config.toml
lr_router = 0.00083
vocab_size = 32768
init_std_o = 0.00448
Below are experts of layer 6 (counted from 0) of a mixture-of-experts language model. Rows are named router (the router's row for the expert), down (a neuron's output weights, with its number) and show model dimensions 64-127. Each number is 500 + 50 x the weight over its row's rms, rounded and kept within 0 to 999. Numbers have three digits each.
After each expert's rows: a language model's description of what the expert responds to. This comes from a sample of Wikipedia text that the model never trained on.

# expert 21
router:490504490512470588476453467508598509549484518513455501549474405447539460534560476558448580514492543518495468536581473507463490500554610437454601526501472457549579458579476424479499564400572518
down0:427444509539448542534553445494405528580498447502427503509492431463445413481465585480599538466542507483471455446574484571523512486501516503463470483574491557494482535515595481490522503434416527
down1:498568478607464513428461460513513421511476488508458507625543549390475499469518517490475481439403428415512509476448432553570579518544426527500461444549527453508493451597462481532420465544512421
down2:573463462531564514453520501437480377411498465597518528367614539501491516549448384498492603540533512516538400529434397590549547517407569564445544410495426422517596549513582452519452511372535424
down3:618569479502486409422444441456505477533559411487520462522580475567465419542434474458498500552502559471433478532472508478465572463622584467433479483494523515494463477508492512533499479445622531
down4:514530434524518498555466469515500507444523500460452477498611502625536546519524452486450538476451485496508527579354542482455530602487499540529556507476540547529572442588492623539482482487377514
down5:517493462477457500560541523544467413477513376551559533527453476500427488466450470610518412531542456427584444412555522465547535489518515505468473502514503524423417485511507542495491582486514484
To and connectives. The words to, and, in, would, could and until linking clauses or ranges, e.g. from 1955 to 1956, able to, and later moved.

# expert 3
router:500570578503467394401511488485564448552506449544569486528475427519534480537371614486443498508558522583492412464595454435488583549505413585572487536550495570488539465511512517437503535449588424
down0:536477456486443467536509458493472447497492664498495614476484471554420434560510484519601500461521521532423522555399501459503398520524466586535485537530525481504437527488456552479509440571423583
down1:470430427550458474516413552501481447505476519503536478470478538475567466612510471498412495479402573480469548567567459520482417506619510494452466507446527424384464490450460488581497439443445471
down2:524483587477518453574533539522436525571521489558460500403324557518534502524486430511502480464591498471502539470562486425519494501446441487538436489521461640481403540462549470501455471558516632
down3:541502460438549554511477495549469497536502517501519481549467527465425508518565427481539570403553533497462536490472514525538437463519473506390580489478444443467478444464385475611535514469422618
down4:529438532505483361575477523517500451500554535475395572488502490509475471503510505499477511393390602593433641548562511468503414523560532427479424516396501546476540518514576510554580480411423567
down5:523590517538557579600513527475477581587459476465535547562434426512500442538548537461500500451419517462455539546423496500525532512478459436470617548477431396505468521516557535442484479568470483
Zeros and scores. Digits, mostly 0, inside scores, times, statistics and sports tables, e.g. 17 to 0, 0.00 ERA, 05:35, plus currency and unit words.

# expert 29
router:476549513465449411554474564508473490415476482558553460533452514569482508428444491501526361553582441495509467498478522455475464567502542471413452554483465447467455636542465475421488578575516541
down0:467438500519506533551507479427447545518471413518489579524493334451504539555495514480510522493514491638454535540469522504388588471442523527509565619491413560520545391491510565518514339440453421
down1:569519486499577519481545482501514491558487574439451555461574545509443533468617603579490468548497600512429586637455532463347540535484471570508497423492454424495451482475518474510522466548575486
down2:504538582398522486455593492484563450452419530545427447433457430559523452574448393480544490480573519492518455509599510428477568452491520499527421499471496505428450557519437507526530567511547431
down3:438461556516565467556578455506584537478587531481516470528494591515586433395514484583379477490458513465471591569498484475506544466581516590474540475455463394580554537522443485555472416499536457
down4:534486509517484444473485601499493505429478543489529453439552529543455531400494533463473444495545460465598513555465418537484500566530538470516553583454568549489549572628538557545489420474512424
down5:511489449510535410488473485463492525500531548496445454446489506493503465532523541537516439494567411504505463517554401448399462589537549514551510595546443457527494478583443510626498479440505562
Of and linking prepositions. Of after titles or nouns, as in Count of Syracuse, town of, rower of Bulgarian origin, plus by, from, for, and label colons.

# expert 8
router:440559590510548413478481514611434537513517495503448586473398512472490484490432400508510405520483433520576545488407514522481484537475445496589410463498445596499500505411481505524474557456449598
down0:498467406562492560497555522550447568475511487437543503542516536454601516548470399487484491563463501514522462508474503489448509486498464490550538495467465538442459505545494520565563497476471446
down1:616438480540527610522522558468600462473539564499514498590541500436506568440467485523456596504509458541571504509622498519409495407576529489516496546450380470554469425568543539530571421514458532
down2:528558503446460471521490395546574491503434553512505485574433590573383568451546507551515575519596517485611512524489432463551542433608416533508401550467524463544464449569424454511594471493502477
down3:360521408555559480484571634510437513512454464510517520511462471475486558448487458450587430441444577462471480395400495605466515474492502497504552463565518552458524429487504482553469492571514547
down4:531484466476423583510485492538440510416521500522509428493567537498504538502527444516443565473464463554576463458468538544456457386457576559495459515437448407484576549542491495542466366483453399
down5:569528502493543526424580582513359471496526526522603498524512439500509510477447481465492530509421511491503529455411557529479469497507497496469461409480455512441391569458502475569460463537494530
Foreign name pieces. Middle and final word pieces inside non-English personal and place names, especially Japanese, Slavic and Indian, such as Kan-ako, Kiy-om-ori, Mor-iau.

# expert 19
router:518504532468514508541536505558499544507512439565487569544475518482511595520441428548586571532467556532527580508461475450463516484433430487518526453476445603506494489572517497548437587431430516
down0:504593444493433519478503484590458536499485526441489499541565450470524455467467533420454534435527559545408423471492581477468524589580428474538493513468575400436495515509425418475493492452518541
down1:446536502570526490492446503484503511591497524430524547490467495521494513469485535491529383521445486494508527518500470531516397491574546510557487503472480583502469544458497519588483468475538520
down2:509567482546460483552514463498555553499489544530550491471465481520514502505546628503550436503500559535476448418410527571514583525473479502583473511529461451487478506388462525578475468507491522
down3:489481565464543457453495436506523456531455521479557495595517503506449490464563469647475520472485546489416552402439505452444512456650510567566505496382410469463547619421434544566472487561433558
down4:516462529560430449397358469577487521472497457513572515478515460545492498447482413569570450562526525502583522504562476472504529438550461479457436584412535555530560584650477485499454440535467570
down5:505479529571453511410416516520529594378571460619468452480441464459540522552505483563475409436493467530565414464487487486468503496469471395578500536581492430517577562492486492520421404501512551
Table digits and months. Single digits inside numeric table cells and statistics, especially 3, 4, 5, 8, 9; also month names in dates.

# expert 27
router:478528467538498438476485545517475582474554461586469561500490507576528604478473401563589602541456543518549506466495438476430504571469446495551472450584442554505466504511531547487453504457503543
down15:581560473533492508468581380541543547485432479472441433514490471475488503450478524459509568473510514459498507482506603549503487482541449477473568525454467475466555393462573490496512567500542524
down16:464555497519564505528443467565443521479521526433424549458497484416456461472531555483499543515587513405567542512513460558499533433427567462426547531441497527537470514560456470579548399415519464
down17:585463477537582524456486435441538547514442558519462441533561556549553457475468576491542417603534500545548488493397534521510506550524505498515458530574397544459510547540526560487510538470534507
down18:501552567440560526392488443514534515601485532457522456565420495449495536552526591530401461516517486435463515436441465516429432516526435488461511414564531503530538440589503442441623528531610540
down19:523488497556504563378534503497500414511510482493519441472502506455544429444480444471487447503448466534515404549491595568560429557396447546492497518484452538510510545547548448522497540446473507
down20:495544554460565504550421538456585506455541469451585474559432429543514499459486404541504530453502469455465484433473508521580467443500418474479474488499539551504453562531458508552469505579468537
As after known. The word as after known or described, at before institutions, and first names like Charles or Larry, plus commas in lists.

# expert 26
router:546476541501481515484513513511565498594489398470466496516516510519511476556413491536539462506411513478471473416496518487435505529537524513565543464537559544493481528433528482433454471520456559
down0:560425527461444442472461491549510524502507429477565399442494552416472476511471478485536485611573532421511458536522393511564439436468474453496469560475455379453486533503407543478471527563584515
down1:564413517379509472557530512449483470473460483456416511626498505503392494441428556480448506465541445485590522459443553538486558521416546555497523519525528481580483532552502501483437463428450453
down2:468500525548489497541512522498509512478453503405484449476513542527532553461461489536595477457470446560430514440474407542466631506506466561527572472545593568575568530554583462459524435489483476
down3:505519460506461524535574524507462489530451552510534486422448440422543524525518488414477485511517527539572455462361493579509561541492510556552442534516537527508519411513594491543475523461422452
down4:494570444522578505516559499470551451604464578546526518506611528508487542539539578469433516441484509450591517487624551640608443443497454507474526431504509470570517454530513451534470398468517581
down5:527527477477515478394550412616461496502482582569448491502553477502505443513454488481556467515472442517487543469495521469513559523416523562475454527444455586548516455521448447503478536569409520
Mid-number and unit pieces. Word pieces inside numbers, ordinals and units in stats or vote tables, such as 10-0.0%, 14-th, ft, aged, least.

# expert 6
router:486432530517546418491493535452413526454519495506508556513491523564546603488473461571500570525433599556558576502476539491457493544521444492536472445586443575455506521517471487497354563436539514
down0:538553546460385471526572537541527322514511549554522534470461434504424507476545556550597520449606525501550539514544459513455486461402473456525497509575484467549440459500488493403505555558574527
down1:551593499483483507484439470537436496530363451495464520531481485537402517610488444469537516449556465498498529442448487432517507542457512529443455430484534472524593564544539486488451484500526464
down2:495568537501542537526439503608541506402470556553502464522502453481523497419453424497352495453512482397533497598532400494507517490466485578499512493475552506456521557466512476524485548466567528
down3:583548484532390545530502450547578370476572418538582573515512482542413494511528584524549637505555500507483514431572483565463520472501468443491546433544478486519455482515523464388555517505574491
down4:530568440480539553487448515522466496484592460552628420401482579485466462484482544427511651564571491516471490561545422608535528456525583504576486477555541515520462541439520484481497525555470505
down5:558538485487547543445563553462441449493518445429561448478551497474518442505460389485555462412511512501533480437462461563460484506550458584474504567484476539379407489410497407510506471507448542
Opening quotation marks. Opening quote marks after verbs like said or replied, or before named terms, e.g. replied "Well, plus digits and initials in tables and lists.

# expert 24
router:489503522490556488397536524418510464535381477510549498484577454509462402536541586534411501541375458542530531416474526556418438493438544421498484601485500425531445444463468494397571545564509468
down0:513480440578426472528533507468538409499466603535498411469502462506446630469473630418529489515571523491528478513580522501438514465475503490531481393449560416530522570447519496442531532470600567
down1:489490433415449480506520495597505476471487479498541489495476490448543479477405478430461505486491597532508499534460481490465501558454370458554533488537475583405531523591503483508517570426442532
down2:538454455510386432481537467502438540445467437425436537626409563494459432445453510484469520464478483475488515434521488471552516527460447536583463513565470383421458491542460386403542514462630445
down3:508477474507468518486506501439513467460426535556414430531510460567396546448551579525481407511625463456480427482542473564559435486557549510518521508501495481514496528518513466519520531472615524
down4:465608590422449448473498477510543446451525561617532455584461485559534582494521519487435543478477481519463430462491488490540528487568478486578601536494482602520417519475560474524459546505393517
down5:456449397418492468512526522486463458493446397550472542513500374589579558537497599474560544469536451433440488477524457593563483454485567405461522397581475433448456482499497506540497506507533490
Clause-linking words. Commas and conjunctions opening a new clause, such as but, although, however, while, when, plus zeros after thousands commas like 15,000.

# expert 2
router:486472482564593489443495504478505544460491501614544612473498491529576527550540532471477488543477584545497433466483448558427521506497492460503496429450521476575582524481509581453475517490467478
down0:490465515537526505554485500501398481531547538512520489468470456427450577494509519485389481443461491506472600464556542497584542456445467516516626363557519465479442484467469463437455446531464507
down1:533497573497457494494564587475610431488417516496506496571500468544534401622502432590557589489612530492438511471529413463502550466544513490524419489485437518568466544432434521551532498534509436
down2:513524513515406402495461592434364597502523449507450555413442514522568462496516539492560419494580426542405523534568432497531516553494475443607413505542508499456531475530494514454485564480532513
down3:536443558528527550477497533562492391552450458488505516458536547484481504421522576495434481457464503565512504527514574501616522503422496523541484517546517427417495541498457517501520591439428461
down4:535542545422418438506611525443445436518489537475502513456481495496531405407446622505560495508570516566445519555481515605497460560429429385485510558482447587521476511516487568538620513467578471
down5:413501496546432528489501482476547504427500496538479516551470516468483577456470529570463463705456497468482461408411478451564506540641398491579466517432491489604506575591540557587413471510426513
Prepositions and list breaks. Prepositions and object pronouns after verbs or nouns, such as impressed with, ahead of, keep an eye on, plus line breaks ending infobox list items.

# expert 28
router:480424499468507547501576526609398482503503527530451576475500545431449498491539375472582471522547476536505521559389514514490472420485419502480472449449469535494490540500570448509537503474437497
down0:454578487538458553460468593485475595369490501471566462451500516471410480606592484573440526502481438566531440456441500539518578511436463483518522575483516500449598481479551442478554480426555491
down1:425436515501482458512496507429508511627569439519433514489494421528558527426483499502450489532492432514425440608595526518447465549458502463512437492527506591412488512531462451465440466508535570
down2:507470528519475535495507541433466543512510471401560474481512418558478488543497529484567455406486396530476532455456573509469566574512521369511444551545531503497409567542511540481582536507466690
down3:472588515453437455526439438470459480562534538531464523544458464469469540476533409526528534525471513474466537371435469622495403444568467476464443566543441541448464533525536445479532629474496552
down4:422485520497529569519400506453458438477512554462602521500531500398494531510572581502384437416472586420461484455489495495393432512469517444559513466480465534472566453459462489464614503473560441
down5:626549535551488483439560493465559480518547536526620518488422421502491452492471539490571494496473491470371430442575503493627515552489443519488456510430484474466513576456504532500494542510473519
Word-final suffix pieces. Ending pieces completing names and words, such as -heim, -berg, -land, -ian, -ly, -ent, Zelenskyy's -r, Affluent.

# expert 30
router:441506490549468542534480514529437485530595460583469480607366547472475489606476429531415565475508591510539450515542514504468554505441557508590571435514440535380535531459484516452405467528590510
down0:481418508526539544540520540524526523469491600521482479503363500480542534409532466516477395608468456503521484482457450539536472535532522556526453538486331466495520491516444519542499517543502467
down1:544441516545468534471468548503539512495483534560543449501483507521462501487599471479483383622417544440554517451490429528501459500594561497547521465577387478541538505556457469511457522578559469
down2:586566586467472552474483470462509531524512503543570456485490480438585482573409483490509571493535513581441560541579450401496447470480399402441441456501526571491504457546507444516480462520509537
down3:357533541509551500493548425527470442482453506505509662480511455623455508522481570443430399535524637441470562509390518508445519402480630581471607522516477527539586515496453541512537525482454470
down4:579501642516434542539493522453569420480539479578496505467497500498502497414551505533455497546541464423584488482590490537517439554609466445517536575508485481494515587581505471543495563514403515
down5:445349464517486473468514521527515500436580500499496463583411573482629509580478514529425461547509533447502529554416516547445499596537611468566435482449397491516590501522454513524542496508535415
Wiki section headings. Heading markers ==, ===, ==== around section titles, table separator rows, and heading words like History right after them.

# expert 17
router:576427561554577596598541404503386525580508523532435485495450472483448449497492471545545530462438520407426516488446463540479404439566580431448542478455493517494479573465532486531503517520487527
down0:495519498500458533438497521529550482540467469555551506479491551490517495525548546489476540502442599413468518469537513495623485532461536509496523506475471571452514518535542504499446518621523421
down1:454434502502481470447545514477580413460481403522488522416451570582587541533527546469506531560543469545524424526495558485552478549444516567467460443420702504483556446513551487443497511481496451
down2:526492516442463429515468530545492561460491495465497421518549534528448462490526508570506481499450577517512585548563460513496497497446439500497477568568446403570482461541336526545528517522425552
down3:433482503434450451515476568512543568438455522488592445412485566536561591548593475572490460523547402533456465474538430494499424524379486595487523494585568454552442413498513547520499576590544457
down4:501579468446523464560538460550554425513493572393357540482550616479488461445515490603481464513506548465465506527465475460530557488518528452469565458451549525493429509581537478456469509537487470
down5:436471558432525520536510544474494522541513583489519469477484555521473524578588536526542536571481399436473442581471532483478448445431496526497562467552546519558593500510492547492570509496473417
Final year digits. Last digits of years in dates and ranges, such as 18-4-5, 196-6, 200-7, plus the words century, centuries and BC.